Experts of a small language model.
Experts: 80 experts in each of 8 layers, 64 GeGLU neurons an expert, 4 picks a token.
Below are experts of layer 2 (counted from 0) of a mixture-of-experts language model. Rows are named router (the router's row for the expert), down (a neuron's output weights, with its number) and show model dimensions 0-191. Each number is 128 + 32 x the weight over its row's rms, rounded and kept within 0 to 255. Numbers have three digits each.
Before each expert's rows: a language model's description of what the expert responds to. This comes from a sample of Wikipedia text that the model never trained on.

# expert 16
Description: First pieces of long learned or scientific words, such as par(asites), sub, trans, ad(rift), pol(ynomial), mostly in technical prose.
router:111092167174161189136134072155160130155198145127108170136124169157116125164153073082174133101095096136093102136163092130095143134152133094071195123130132115142126198103094173135130128103100132095116167126220178096112124126049152146119100172113096189110087120136131155134139181098148115152095110090102151060114113120120132124154084138085160143201118175138103161140098067149177107150107110134151081128116121117158128117119155105108153070193197133087172115155088156100111154144152124061132150153102102114114105135156113088070097079104152111107143102068126146100068090109103170123
down0:089130141193125127183067152162143131110160167125187133113148158069159101089074085139143111126111122149106126103091120141174121131114115123162133127117154089120152130192142142197154083132180151125095129124146161120097105165077093070124102155096164201106107157077063126094040153131158105084101120112095099100140146101193076120138102126078152120136209134092132159105136122177151130180156141156106149135122089128147141173103085130050115140150076133119078129082176166138131180186171169068118145097109126102130180144137142140087114128142099151131174115165143118094069108080158139130
down1:162155133124096149123159086171149193137051102137148064069094146127118085094135084091155121177137135100128120142173115156243113108133135145120136122120151131158172149109060138048125112088088090107145183118123144172157076114126132111114160180173096100086097112117117090130114091082144076157108151186182166174127196108095131140169130103151124068162114115172140139147123132147125125126140141117113111130134105132129140141096166130121090071064102096133144108129144149108128157136157106140156120144132091104193101121117157124124113173137154120121156083170166193139092009080091162130
down2:154160105090104096138136106138107103159140151128192133106114146115128138094192160191125107120129194122067117162138143126149073125106115062134094080119126119178101127115118097068096140074076098071204145145135116134131145086107107153114155092079114093065115129162117133136129123113130105132128109107046178115142138133137124133171166095120102142106178101177107164194179123169157125113096060161149146108089182168110140076146134106174140128072120096143185163164160158106129176131068135093121199105117159161095099080134094106144137145148213134157152078132114173117188081113117124138
down3:171100101168066148179099182152133128096120109152123200118128105098129142102145144133091166089176149138129124095123175117149163140184122105124172102162149135108159157105174145123151159126137103174226090132053044139089122108123138146110157121133100124138068131113150187116154134142127184073150129146157071027141167109072163114144079112090152127068143142089182113075105100125156112110088070154121109135149107162176082129099126130150132120130146115150085151138137054091132158135131126153129086140060141142113120115130188137106149165189117070103090166104084112116137142165166133146
down4:104172060161131104111087124167134166123071125123088082079147181143170154128128126080180084126094150133127145090081181141156130112159103104121063087048134110152117092118089195109194117140112175152095070109130077109098108145112126103115105167071112126115139169157106140101141082109180138123129188116081139147127157135170082138168109133150187147124116172116146144082159172117119190127142199176123175136156117160083112083125172109122107082107143111087116098135175122145135103108134126165176169143146141097116106149138141123094109159161161150187142065112110072199115118085092169167
down5:122175121090112111103131117059171152120107078128143121145112154169072131160119094118145138114093158130132179129060207078125081162108186139172122134150079139037076118098118147135144142098179149124079175108166184143149175129137134116092125159095120161150099126134170135137078133101125111183155067121079105131141154128130160172123133144118122093100151132122117158156077130134114152172099111061101075127158119138147192079156096140107145165138126105142161171164111144089133141127168115121155117162109165145154126098137145099196135080121074167122113059107209191088060179094099124095
down6:114124118108104176082167128076099151121145132086091131163153152146145150155134101121143092135163142151146107131129154159097150143136140162147146066140160159120104141082177153042180126126164156191144127108146070193098089181169157075069184126155162067106133094157185125133187168154102125147143106117122127091161127128108138171201146080103101124109125136116122163133156079112108139130158090105150167194164117105095119055150124102109143100121127093124084104101095088113072127132170111071132124118117124094112108218180121131080085115059121117131132167175127073096157072099133173167
down7:113132086108151116109108080097124191157072159104119117137176167079174107165105156124099111157126138073140118138123149107120147138155184136124167156115141114172126081149131143123152110144157177115106115109170124138107186164062133081115169146068148170099171121115152155091134112139133111122088149089119122139153138097126170175122144137085102167090150170036121096146130098114149179116152163164090117127139120040076124116119147200131173154137128138126127140125121139137129098108199203208118133156135155168092173113105074062145155127095116128122129113091119056065132207081153082073

# expert 1
Description: Table separators and digits in numeric tables, plus short capitalized or word-initial pieces like ent, San, Se, or.
router:120120158179139166125166129169208148149144147084115172087078143175225117132158119094119143118167161173122113119197109160104160156158132099100127106129136099176135116122119176151126106093141144094133153122164147116102078106127121141071093149123113148194085099117125171109115151102120103151140025095128118117106103065123048128161106120080155158156122200166126118192119124115141105173138043104132081146106155109146149076159161146170125082135136160102160093186173134114067151154146091103104171167096116105152104112107089081092102104113089086117130141097164141127085097118089129103
down0:081068114112154120149122157123065168111053118097091118154153119175128136181115133165131143163179120176149136134141111120177095178095077105140169189141125164159146171161134089095085137061178153172125108081105141109147129132149166107096131133140128081136101070139102135147127169158167177093121168119162116148185118124162156128169139167121088114108028137126106140132068112127188134142136110064093135092071116149133105163127161140105164106044130095088153153096124116151121115113151138128115173131175087097066109098123122132133090142171117159080117179106113146152188072173085178094
down1:045184133160105211160136159164087074121112159166139140110132121175134191157117158099175142120168072143162088100162129157168102157168120118154089123137086168091106087126173104092107112168142143170117140100051098135127111073108102159146117110140120089141120160158162117143096112137117112135186135150110126100150141137093182109148154121120148097109140090158159210072110220069132095128128114204126048132075171138099112062056116136137086085082096124121103089164168152115177104144115163105101115145123125137138108119135091114122126109091093157119132127128149060134122126143114170157
down2:100145101168157121097127122104156117141171131107141097173086128107149147065132075137151037085078180050077118128127093150100090134121118166115130166164130094117179134107095154129170153131104136125192138142149126061105162089109121123127126112207119193153102143115093184136102150107139104092155129130172101121119174170167171171148148111095093114176065148137129128104106169180140179131182140118157130169141124165063083105105152119182152164129132132118126147097127103091211122115112152127099158162118120097067122123166164073163089081115169045137114114162122161163107153103082108110
down3:105127221093130103164152163188138147105076142166146088108136157131122130143239145162137110129082173174159109164140121122131150075055116152103198083143116112099139112120128132159120109121099191081197081184196138180110133110129126097106132104109145085158139098162125109088088133107072136158137078161095139073116141174078122117144138144143087098099116107126212157110175096088099147058106071132142194105133113178124112149117124110076147140108122124145130120189098087094133113159124149107137151130139150097077144110114123144104120159090152109161180116189121139099112165127160096143
down4:093139077155116131135156109152098128165111117133162122087125129166183178139111081219124187050127150134113198085093136114139149148150127144079154167164163077118133043135110107116157101129133124085162134128098131076125108147094086062128103088159130096070131123072158126168113165187143152146134138141088113140136149141075068194122112100102084127127111117119172144128080136153132126138147162157173118136096092120096107176109128089123139102038148145135151102144135130164136165118125089072099149136109141132093154101122164180161098120200195197137197155130103128168074112096124096127
down5:136126176132127126129125163169148159119066131080101142183095117142121180142108111163175186116111173107150112119096102092089133184054146102169105141125116175106128150131162165111084141053130126095169101157099125130119098122088106103075088154165115131109129085134191137136125104142112162124088152102152163153090091166061087135167094073118124116072121078148130134193172117149185177059148144154127141124121143148072171152172157098124104119144092154172134103136103106141091093146054155146134200073112103107138144149142084143092125084144145082216135083106123138143161164132133065162
down6:142162161194100141169117203209167127102077175115195128149144147131082149140073186186165110167094109107149118133177122097117157089109143099133146136121143128172132174149132128098096109140126152126157107120178138155142124129125137104101128097192130129143080140139155138120140123076130120102163102046055140124093137173111145120196111151156086165090079096156083130166105080192130146094195124158106104106098079174096140162123143109095178082118090129120146145116082179138081151151172107067139108092077082090141171159174124124099126102107090123115154147110103104077177130157088134147
down7:179118096063094083159136170142095142131132133157102104095136083130111162093144133148151164125143156106152102135112126139062133103131136126105145150108107141116089149115112107169116154162153116049082176157135168195100153185128149115171108085152102080166107118157141063115154106072134155187072137159068165159115109172154132140080094139158105078113124108108135150153115130126152175094138124172203144231175128070159104093143140091126103081152153133124095136097153145139142153147101078174070149113083158077076097169200111116172130139180088101117151110123127105060133126170132115102

# expert 63
Description: Standalone numbers, often 10 to 31, in tables, score lines and semicolon lists, such as vote counts, dates and scores like 2–0.
router:088095162187146128154194114179157138140157154113100143114108138124187161160156129098182170106144128152092102146158096157071124139157144118099148080107068068125087153118090138124122096074085138101165148160149158075082096107088129157080129154115106158172091074171156165127140159107098153153126042057092141096124107082106078128199075138107109170170129156155151149150095108109112074183126051096143088163077128111122153106137120112148102106163140128114137055177127136105143174160139118154159167148083072116150095125141112096137104102115098065126150107091115149107106086105119179116
down2:125199138147142103117113115157088141117152108095125189103105107168178126134121086140117140106187100119152120137151114164166128140167147100152126105106147170069168157152119146157105114126114103124151137160092097120117124180111045129128196126102151166136061143127109156158054108146188118145110122187228068132102120136141140118123156120153135135179107113140048134138095081152129103142096108187108133104117062114068107166060145194094088088091138115103069114123126187123124171091138129188113118117139107067142109091105141182127088203113135120118129117156164132148102125077084156082
down3:137161125092100170098080118147089105100133142131103140025155163169120118117162174113103172185155129138133123124179173126157019121134121140190136153113137109177092104146133120090090061146120137177086112149091095189134112156113108100168153122100167098154164085137092071101102109139068182120137174115131129086109126084105099156099136162094158099147128159158174065162080136157161083179103125120120118137097163138131103141106152105131099101096161130066183126182153130123105099125132130052149146192096156104189098094111132179133162160135101089199133140132117138113120091118160121152
down4:145154120183092106128159190134053113157076155107122154104158093148150152104085134130140120116207054102148208091104160141104105116165150121203125108032112133096106127108118121141106134141095146085133170180068049183066116104130125102125151155108148086152140185151085109170153165080090163112122132105086107131124141104122113125148165128127134121118109154149167140101029074157123161145127082099102145140084122150104130123160111205128144114114136123172137130118134162146144120161123209173108137162104080125138121120108145150098147177154107140184139124083099139098097179129073119129
down5:123139167088117090144141114143067127081153135124171102147093095098107129082179102116190125144098137082119137124172150157133077136084112091108125105157191142117106149129108101218255135111156103101128104152125154104167196130113106038121101138106091154183137167086145128140109165132125120125134099144158116108157128136169155146095095114131138210116113138109109110130114179108174127140180150128099131114117076125094111137122128153142089218206080103116160089139080134088128120107149121132130090070071168195135153131151090108151162163077158155111124144125155079145079129135164137108
down6:101136127098148103125079061119163141099158103105108112172118178135067077168127108103177149130090180182080076171136145161192146197109082174129109147187131139130173147157136171088120075093104091134134177120188173085178169142091111124117108093211095144103108108093109156184110151153146123105146131161170118136148123157151134132135127130123133151172128136137087122133173086122104151142138138115111080095121138108136113145076130068172132152153125101105130105153150118107159122120177104025155122140120158141150065181117105146177070161076138125071149127156102104152104084054154149093
down7:101103075099170106171073065123135170141183094085141119115088120094101088164087077112158101144094126124132057156136155147117185155157105075136079121150165161126127135195143110077128103105138098141140169163130179111166158112168125149123109152202089169121148179086133126136158150190158126109155146217151120151116133167198121099119133111081188132143105086122066190139155131112149087198086152125139093110145111050177114138109106145121122125116113094127115169128147124077134158156128114078128108134166107144146091134144097138140137143100143137006140133131112140091151138087103108112
down8:145167168104167173113092098095101168116091075101053141115152107182147122106114121149119130146063158116151130117198155111067127133069147102127126109112155133142114097166121127169118103131093119142135143094149192153152142124179044099154121107131076112140173144147117153180116137177188133139109154141190197105127114128145153162128137142116135142148118068126071108108103102115151078132100107140145115152115156071166161103104099151131110104082124095140124182111083180154125136136146070155134143140089105044165155112191120133133131136108177139102130088183082098059068057164165159065
down9:143098070163131122182109152105136159162145130053111163051079099092136108131077175074091137122142085102150101166070112137108212103128210142117129127173140099139121125105149101133099090091112095150158117191118086106125112145105123211104139114108161160168156154131119071073181120147184129153134157131120096108064117104155135156129156066084141112122124087146157112159120138202125182140162127161135173162150112124110111128105153134129096046145117114086120095135126129125053099196100102178176115142132117096141126074141134127169114198147097136166161105131157113179110149149146115126

# expert 18
Description: Opening pieces of split words starting with consonant clusters or prefixes, such as overl, cont, dest, pl, dis, re.
router:108105155183152149203159113166172179153169128103104081139123186129144136158182084081149184130115145158114090152137095171097155162177115092084154100127135079135126175066111165124125116103133141118135154141211167074102116104110140155122105147126109176124089057175124186133138166111094124176085081092085155096119101112075167071155086132104121146172112157168094135151120111104139101167087117079160095145102122113163154120146181115127062107136146146110161106137102144068130162122170116115151137170111053102137065146123131125121088134100171082070173121086092146084116112125085159099
down0:073136181123082150125115135144154179133140136121118080127217113113102121140195149146096098120118144135094118095101120114133090147168102154152098137158182101113090167122140071101158141126151070169068105145075128127154196118116089112157103140110154146144159076099153160084116150083092102111132118128128123204114150131173112149139073147174171103146143123130169082118094149115124098121168193164059163067092142185105016150086142081104128172144150173121119094100131115144114120157135102181078156150116075135184140125143112173129129139078164174129092125146121064122130172078129104131
down1:118165086094147158157126105120156139147138122098135118225159114088113127139151154182224130102169105052061102143200075172153105105082157166152135076113128135181072099093140146114172117152128067114121157133150131097108113143145113130138163079118118156180120134100180171164126130115172110124068131122114163164114107092134166106107165098129134129087160098092136134137080108112125117157141125129139076085124059112144072071175114122161096083135118123161177128121086155132127121128103122147150166098100106153128117082073085146239135153177179101141128137125171103074135161105106111101
down2:111123140097109144195180116174146098124078133123161132082139140123138096110125113147139147119169155166140142144056086122135153182130097160147158099123146152084107181100095119121105108148130124172115157140181106151091108174098133118114160110168138123144077180180139134098086107060179118120129123166113101081120091142099108153174139092116127116094113116221133153084111157112112125071078126178082143168143124181122126130074127119088190072117153168039136204141138117149090116116141237199167103116094161135142110132148122142066146120085121089113124135101122079101148158161183119136
down3:097150135162131124174095127131150106088138128193133131147122095151105126101131193133137160144129143185164070114012130103069103115154110091139084161161178134111119133119099135136132160095175129135098087197192139065130141104133144192157110129148086093094064130155141159121177144139109095124113067089118165119136118112143123102126119111108105176143124171127082126078096149083150108125183144060113132114144182145147060154102191161142094173100124141145147123166117176058180129056149162147178105111158163110134119143091128048086096123088133145093138197133152115107144127152139133143
down4:159136121167128167133100139097080115053150135130152095062171108064142157139105131090085119065122183157125084101130122164094129102120145123112096142179199143130141183161132079130133119079104113103130069175163118151123171177111174115075137144108134162111115131149093112134150157084130145155082120113156126156125102153096078117081135135102102165091121164109165148143140177138184114113086082142118125191110171151109118135128156175133120155094159139130093097172133051123125056138086151103142123116089180116128140095123175176127060187085248105102135123180158139138118121165086118139
down5:107120119108089110190126101188102138183071138100117202111165112124082114087134168173177114116118153166182161099176102117163155082167138116178161104129145176104095123115076104125164097145133099147219146119159061103112141145138096153082116124113134153208186133151117187130144145159110101140121136061114104147107141089143123105157167150086139139103125169123154130131146124145114091144144120125118112102116084110162107064127137101102137142114187084160117121068091144166075146083140185153143158209135112132125103088163054151079104073094178106109151094141166133117167139126102064129
down6:108159127110095098095146123071207099153113160164122063121097128106193143074168091160157141088170135102059125148093174097130118140122175158128106095167133111096166176133148116178160163125055146113166156066054114168122133127097123135128126095131101091141091097126098082133102194131150154107124114187103102128166177126118092154151159116132112133110089150129176171126096124126190143161078075134127105107141137098121182069048137161128150163190119176157149167130121136151109157129171148101124132130127196062124077153141118153058119138130120111149130060115118143145119092063128161140
down7:133108124143135142120207093176146176083114153105140143148150148130133154125119152128131114106183188121122121144111136142096103126124136171131111104104079143128142082162110118129159122161146077062205109171101121109134133048135131113072202119098024069125084119123182137135163138078166155141108189123128116111118077145102149099113143124215126168120146163101157166116069099164134150087150136124195122143165108153160124111186130112136141070094140159095104147131133100119158193209083115087115072146074150117080155081130183140162143124096132166094076094154110148130104131151102119125

# expert 52
Description: Opening pieces of verbs and derived words after to, and or un-, such as emb(arrassing), f, sp, exp, rec(ognised), eng(age).
router:114093159165196131193150081165155151123190147077127148128136154136114159142168104069167165122116151186115103165134100132136136139132151068090166120101126062179098129125086149148109123090110148088143150137200169093086104148130141157135116156121120166140088078148160151135119154111121098170091083085096199108122083123074113116142092146087096144196178148141098133120133106118145112150080051085142084147098122127157171066151188113109093102191181116126103106111146152102137177132155139076127166168108102098136080131147123103114111139091150056095168139093128136103080085126069168092
down0:085151079126174107088164140133112117157166167102120190132171105104131096123136135091111149148099112124112050078082131174159102128163093070111149112097126152123130078161074136081148093166107074232120146171141122162156137162158178099188141088154231127128174092127093148141136084102082104102140150127097198115159171091112118050118158149136127070134129142102094119136118129177152139135177154164132131112115109112130134131096121128220128130118100093164147115148087132131133112105134129156114210098096094113138095098191087153140162125131119139135131160157095074099187120147157101142
down1:114103156122168119106077062115148171077112147135135130123154175131105099146136138102142122133150155168130074147091123092136139155107142107085120067129134134147058152128167113109136155139154105132138135176112133164122148085163071119192094150142080134141131161104180110102103136180103148160067104128158089097147153132089087100184155119107155085120149119130130114065142208171165161128110092146061109102128163206116110079064128102166078148110144134103070138096102107168126127103117106158124146088137145255152095137140131182158121158150164109152161119100179145160138131087083164081
down2:135109128120110165127132091135119129176099147128061161132137161100093166082177166183152112185129140063081100149082140154088117136121134116142138159182157134117149086116088151157128095154104080082128093144184137146104141074105043133131133109143087062121123137134135161144084156128174086099084056136142109096098084092126115179131146103107069122143145130187085148113108137174160156127166084046126096140097147140173113128091092159155104152031146151169125119125167191162147128168135147158102131112154112158073198151148214109114169104143152169126125097144114094100119136148109139153
down3:049136152092155134139134147119139187120111158164065137078154104088139090136160198136168129127061132151167040155120127109084102143072158109141150128131130125129132090134108139145104098121116116152105122137110104154148044113116118129083142157152114127090102166109103141121096121064206129139113156111089109133131093129156188150139086137208179074114107153154142127106183103097151102088165147100137159152132129135133092159139122156202155139078101093179154123115142158071124127181154157164104107110101115150159083184152203138131152095116082143091162137187152082153099047100136166093
down4:150136122096199123113114108121174077079153162110132175120107118143148102118087105146125124157079145123102143106106062160093162127184116156172119145200169152153081104135061145109165127140112182163148118108154081151098047134067077145109184163110142158114163112160129121116146115105142164123124112167139102156108121122156099169138129174155157191099138137133129079169098159075149127120169133164168121152144123121114164052123104128142133144118135076112103145090163173111111144065165082160132058211165113084165126093092061158139063081106119168132181134163127095147122077098153099157
down5:104167162100097149133134157135176136167112112104139154114129154116051131074112149106025179125150067140135105138111081127176061115124104129145067130151124135111047115120125161075063102131095186126153193149123095157161119143106128104173164118076195147082151083094176144156113123161124051138119157120104168076087146122116118143146155132119126142088176162159122165145109127127137138103068127141165126176098104141109124093114170141185081189092138142068166164137084166116105155164088156136090137134060138106150134146147148129127133189114145143128159173161144150134121091191105098162
down6:135122121200104138174137115173123155121038158155142124131093198160162104144113117180129110142156165089146143125130114154092130031079142132145162115098159115168137140103100075131121166102105066081127165210103190111128161089106088125121112091137129136119095126171130129162187155186146133095101126148062144124126094126158168159131163132092037105078129082144145143130091112109121105108155081151137104124095111107139135122080108123136161105120141105113125160112160111120062142153136156119120165109064150137066162121140134152164190126138162154159111088141104158066164195100213122090
down7:133145119155107072095172170119179114159149166139119127198120113109130146114113161142184066091136195099091135107189078197103127150171171127138134152117146139091117186128069117206064112136119121103131149169054129124100114113181077130080073094136095106165086147145163078159104067098124161124148129168145098140100084113151115130139152125131116198100125112168145089136082097174104083149147137151130129121085142134149139155200145087092149109114112130086170181144118151124145201105175148121115124159109105049133141098084112158123083064137142178163093125141123109133135137151100151172

# expert 11
Description: Closing words of institution and place names, often with trailing comma or parenthesis, such as University, Church, Airport, County, Pakistan.
router:089127112117132120162181102175178109131153134134127129070138112159233182157124130102165220106149134157112133150182124133101142137177136106103161121104086143101069091097122125096146134167083140096129178185153171131098089097104129161062101126116096156178119125134164180147141123113092093122090103101111150082096125094080051091160080174129093133137124168169165172145105116098136086175103117106192098158074162106170136114161110085121077113126089128119159125172165153117104130162169118126144150131081070108162124178168115077093124105132113149111148070113125144106114063090091126093
down2:110099139157090125180106124092142119136138202096160105124139120119112204146142161101111117099118109139087147146128131140096138071085138088135164132178162056166125178184042133140196037109116099156116144110122106145126097145146102111168131125145103107173096120139124096148104133121140115151150158161124164126132114125061133154129135096113100133141125159122131171118164118127142173153047158077182118087118128175100122159147164133099132142101121089060157103143148201112146077133099123126116085147107090148174140133182136111091121124073097114119138227029124161127178080136113201147
down3:119122147098120156104137119107112113147105119185119173101093148114134080121172156128158124128099106144158085082168146155096128103199079162127150077120137118061140060127111140135133103195124105146102189135146144127154096075122060150101106102117160110129123165152134178157172201134140118114196078128119070135147129211181083168114126096085091132133133179107115089090137128124141103090138167119074121153156034135175115118108128104189104177147143165144101147142187183164148136057137136143098155151103145134097087055084139156155157130121131141106114095147132122089098059119188134128
down4:147118098136181123148185114078139193188141055116167144124199140152162114138098193137162166174136152153128160162175198101146108099161081119090158143120154177101158153124151086127059126121126132168141128131104088125163163141138090145131148127093133173142098105080120099111171113142142133152107210090091100106115140156119137143098135145146149053087167092081145110125103079133134098142116109086170162161103113111105077174123122087142125080121125146142139140134067149123132173161092173170104051100132120128045144059076142164138099176181099135112176095102129110138117166122102104084
down5:120164117083090113176186104094128110161147132085124120183089112124139194177168119128057129106102140121145155191132079089108161112102134162141061132101141101095111149062136164140139079074100197141129124156139138112096168126154174116158136113152096155069145117120120120133085127103153138130131220175130204152099111114099140066096169084113141118133089144149215157112111148093113141090086148105120165092139099095083158186103116209103125106146115160075177133146145128104142124094149090107171170078161129138153127092174115099124100120146107130118135111071165078121189170140131096114
down6:082099130088121120134112127148102178115101160107127062128135165097121156123183102119188159124163062108123183160178109103171106127100122068170156148122153091114144189103128124130136094057151057120197127058138155155125146072143123115205139137091189120091179107145122121170133114094068103140128087115119177118139100150115092124140124166106086133099155128133169123077117167195104154171168144147125117136137106096103100085114185150164152118143091177160105112130124153067134048157150134149128172088139123091079079148159166107063102111138139123140064163118109101165145128157183136121
down7:092184106105156116124108103144084137119195121184109103171133130101104176150102158125144107153169104129145126157123087112161111119140096129126135125106102187074095096070175107112183120131179156097113125169130193150158117102108085082089135149141097113149133209116161091165070130119138110152111152183155181162112087049137081123144086161104184160097082143172132191149146115101099137108094149120197093090085119112160139155112129168055177122147131155100195143153167098136084103106137080137159128122147093093117106225117150133150116116087115164111116125136090063124137138075092137143
down8:152178133165124102114106120143049132103084112152148143087178096136160158125125092129119137099103130142081153120144115145063073109068101054116177137175101116188147164068076145131114188148147123118127137202121087141102127107139104131097073105167140085124084094116197141156098109129162139150176124148145110169076167196078111157133087132146067138144109143156165116125120109145214076114157148134137065146114087112146117165139074181119122135087115157109148162145136122141105151139143147131138165154125155096203142149076076095086063173152188116140169095095158131148130134139167132165
down9:114138119166144080154140116215192119109167147201113139137108059102118146139084044137120114182172111083103134106175121114150145158067131135163085125102155127151191116117154133102100221131130110111124102091136117142079142135129118097124087116115118126122197152110129120140185079099123108143131160122166143107177139119152151124080126155192113129129109140162147208065088157083113145133084088112116111079152113142090142183125135100147143118133103141117106116119121090104150105218155096147126138106130164084116146131178144083164163075089097171069186129135182103152115159123142081067

# expert 7
Description: Single letters or short pieces right after a capital initial inside proper names, such as D-ol-ores, B-o-hemians, H-off-mann.
router:126124145142188156139162089190156181149146155124127167081141142132130144149138058076121109119126122176115073143142108165130142164158136059129188131124090082167093182135142135111130126129094122067158166126166159106104120103067147168121102152168141168145085093136124175151120188083107111093087055108143160080093125116137114144171084122124104143113097199151139159136086100115182075159114059124136094170106140102129149096178111090168131141167149152093116085165101149131126158191142114070135157191099082116125096147098112084128082072127111070171143096093101157097085128094107171158
down0:128132120034124099119209149151126105086142078110170082097119178105156117104133080131104159110146102210127108120136110126150102060114102054130094110134162137103111103118166198111142163142175155136162130150182144169143125137065137104123142153157146097153147150124122134128191173142152085115107135105125077128103122141133139101111154152102146232136081143156133145155101074127140191072148135100155114148145102116062150118147137121094136073188127173131206103111119128097143147145118144137070121131061124119130118124222114120096109064085127114112168116122161087159157145187134088104
down1:105131138068087137171134139086123141152124146215112105120147190150075134114175105128144084148142203107048121166116146099140128160171119149157068112110143111113117072081167155110133158155094153082176137140051068155080166104151152112192104113126121187113121076153128168079087122127176134126134112098117125095148108092156132113106158158102157122118102119147100101115106113181060123164137126143180086107103134122120096115115169162094178129153126144133110161146181155109180137123126127117171138118063153129149126046079119212105120111117129067167120125132131119088188167157064141143
down2:035129125096110134092115152113172123107117146151092134083157190139115131169064154159121125116087132110091125105159134163148140098134083158124193131128093119213152095127092143153123173099141138192100147125105107051142134147125135074162131082135115136101090120132140135098131117149070085129140122076100093158169158125090107109146177204107147148146117172151075105110115130150191077122126126145090164126149166106061122138167133118110191105158127122151153077150119069124097126135118121078085130152093183164189144137104073204085173148159104177188128136089130157144110099111169078167
down3:096199122148157097109121170108190130119122161112124125127116074069077094113107150115156139136144121144148114154167111113136088161105132089171156123139114121168203125133123157116142166111186119167109133115138123088118113099155168138163196096138071117161095085146127106122079163082059160086129128107169134156128086125105085089107142128094134137162131129018156121137150177062145105102114123206146025110153075152129130117169132157123088116141150164152146114115091084199152109134115017160111087165130118142115111152144136169093137128098176119168171132149143117160170171102127120115
down4:182148165147140096146134154111122129114070165120122065145114148170153145096114164157118132176153131202095112098121185118159097123113155087149123156098116090158184128082125106026083163166096163104111111167110162148086146165110115185133101110135115142132137143115145101115152139187094035119152108089137089147130116091127123135147127147174193131152162110167188109113154101089094139093144113143153136177097088103146153196158155029137089140094119135210110068107122095140111146129143142148114093136110137167109144117112116113140124135150160120144183221104152124121085113037115107143
down5:086160073135163134107130184117142139127092112119054171172088117117158110101114114138104106142134118124143081132081117073128094129133114192170163176119105120048167146161147153091097155087170180124138104125138188149133154108111150143158126181130119181109117131159139082140129167098113138106106182164131086167149116141086199146166149112127185156117109162085105154057164178138144136109127123085129118173121104106159137155062114156119099144101149155097047118160169143109139137150135140133174102100085101131149099160073159158126163207012131173104182123164114109110101149101127120078
down6:115157050113109148130093151151074072151162119093136119086106147152166065154084117105115109116122099159107140122132199136222147116097111142131060157118100127115109181125153136142134163099158155136132165129102146078105081129154090089114098115127055149127084167073155122144094098137152120115142133122167135189165165123078135079098080157092133156133164143064120119131130183167173128112134125133075122161147131150120109136125133157122146118105102164126101113200137172150104173118175101126151166164155233149220129128097115086119096155067090121126112082163121112122075132167164065120
down7:127137150064117042169179126131160138181093161069127141135118138140126110093107097177116161088111151143168134178079127153163150125103116102117157118170134145063145080113075139153096153130156135041110114143086149149137154101141143176071118138110135139090147108147117129145139153109168136115100113129092104098142139173176093158135146089218155137041136126066130120179146121139125109172155113116160136147105190060123121110124112105038090113173158139085096097093129142167149180127135140090091129137161104143111200101110142106101186125158129114154162093106112160160172061153145064102

# expert 41
Description: English place and person name elements, such as ville, ford, Park, Street, Hill, New York, Chicago, in tables and prose.
router:110092156121117158133168095157138165145140149120126115095126119165178179150168121070145123106124171188107106145140126149108155165165149085114157098110109139160123138109103142068119122108128106087172163126161138120095088095090148135048129117143048135192135125181166149181160155110138137138090107116093139112087107147044099109167083180118072133126140125165123142135072114126120072140105105070191071171068140097117136112185139078133101090120127160111185093166136160121117162191185128132121187139109131104210108197147110084101104104128100124140165082093125180095116111086105168109
down0:116112129152125093163155112119164165098143177139147124122148084121121154132114151205129114065149125117199198187084071142142149025130129186145157119109073109125073119101101125130090137107110137176119162172100134221129102153149121106162158146123109103205149072120143083159092118109074065140094116166126106100139119127160094106134103146120117138071119169146136164111130131091140131137139061169192118075158144148139117110141104177111126118159137126125135151143097142113117087126118111143176155084100089147126072183119077085103146187085166182095088135158104105201134160142095121138
down1:074170125112099095126126140108107162112128121083121137102154110125153094088104151139119071148154159182111095091101183167178198124098096114142187160104133161094184115180136087099041118117093173116160151124143120115123125064159151131111168090144129173149152174171133143139132098189158076018095127071130185116122163122107104127157213149092138091149136187134090118102184155084111093124145120119127112077169091141108129088082132114134108074156163119080107138091118131138177088082138161150161155134133120141104159122144100123152126142096147113099148150095099149188165152135161200122
down2:127123119100089047164104148143148146131104095140130129105113082088154180162125145123086151147116105145098122126180139126133133095122136133120146107084171119131116098072107108100134143140143136118072161129019146208076073133150085120071164175094092110166111132173140132154083073101140134158116124130158107108133118133152129109140135146135101082057138129124119127103121143116112149122156125108212183095136090142096088173133171129137138148139130147151176132093211167140148029159132126094115200120108110149125197122149151098123212127192191175079128158151174108108140151158146089100
down3:158133134171130159092119096111183108129105077139128165143085137096036094132178130122113094149122151095101136116116090181115142160069117157095110092132123115158131177156155159142134081113152054157117115152174180085131111167098127067124130126123078138130129098090097151093117152072120081147150083140201121095133072163137148136092169111146099136136149159147088127151159136217125086108165124137101126134151075193038199085135131141163114181198132139112172092186145169100091154120153129107170109130132167102164159141161090193136121102137131137137096068124112130157068122111147120126
down4:113113148093094192131140081104105131121173167143093119100127156150131159131189106179079120110128114137135093143134174195131098133151120066120126083069176158140219089084125161119082139134084129117145190097078157127060107055162104132083121120182109081143174168147137116105134149139181115106121114117150146120154115130105137110127123100077104168181128172131138161108188169190145110117182123143125151137176075080078121126097112128112092077140113159167084140106122112151209125068103089099088100133119166118127111180105104165094121149106161157146151139188070108152151121164166130089
down5:121041137155168144099108180140123196079085168109140125101179111165145094113204161107116129163127158089118125170107063192126161147096107102134119169147097111082076117125081142122121129143129138161158102144191108130116169172084134137140165161113117105049144141172140123149139165093137156140110056160109155113151118138174072134120123119072122115151158145134103161121120088106115113086154123164127135125166151137160147099181108165088188121175140137180073145170066141101101087139163134180132121147095146110080083136126123090159055107123167179024102113120101130124108119105108171095
down6:115135073192127137127130181111135177111102159107111139152103066084117133131078164167119117200195119175067168169123133173170097111117085133064172135150064121156129151083110132111143077146100119151114149103064061121205063135133110179115143122125091089180096121092148099114193091091126135146128145080162073119128109093156073134134145164143099125063134105088185133155121120130148142113163133099145157108134176113173086189135144090141132122115081126160159130118171126095100124151118172148126114139131085135099126103150132102088162096143165142126146157111085167190190132160187170143
down7:146140102104138116120078057144115121165082164108148158163154112153152162145176085135112130156087087102093093075178168099108154130158140168115097129129192115154093104185132107119160154116087099116133107127032157135131108062145220117144096122156148109082142121152090150133103111156109147142159140172145154151142056112139122106112143108074112149148101119171130135179079156178138130142121147146138144112125157083111082096151138141157120188114092108170074162131142122155100175092117120158092111137147159144144105123098132119160198171148171152155046149069182091160109061035166115109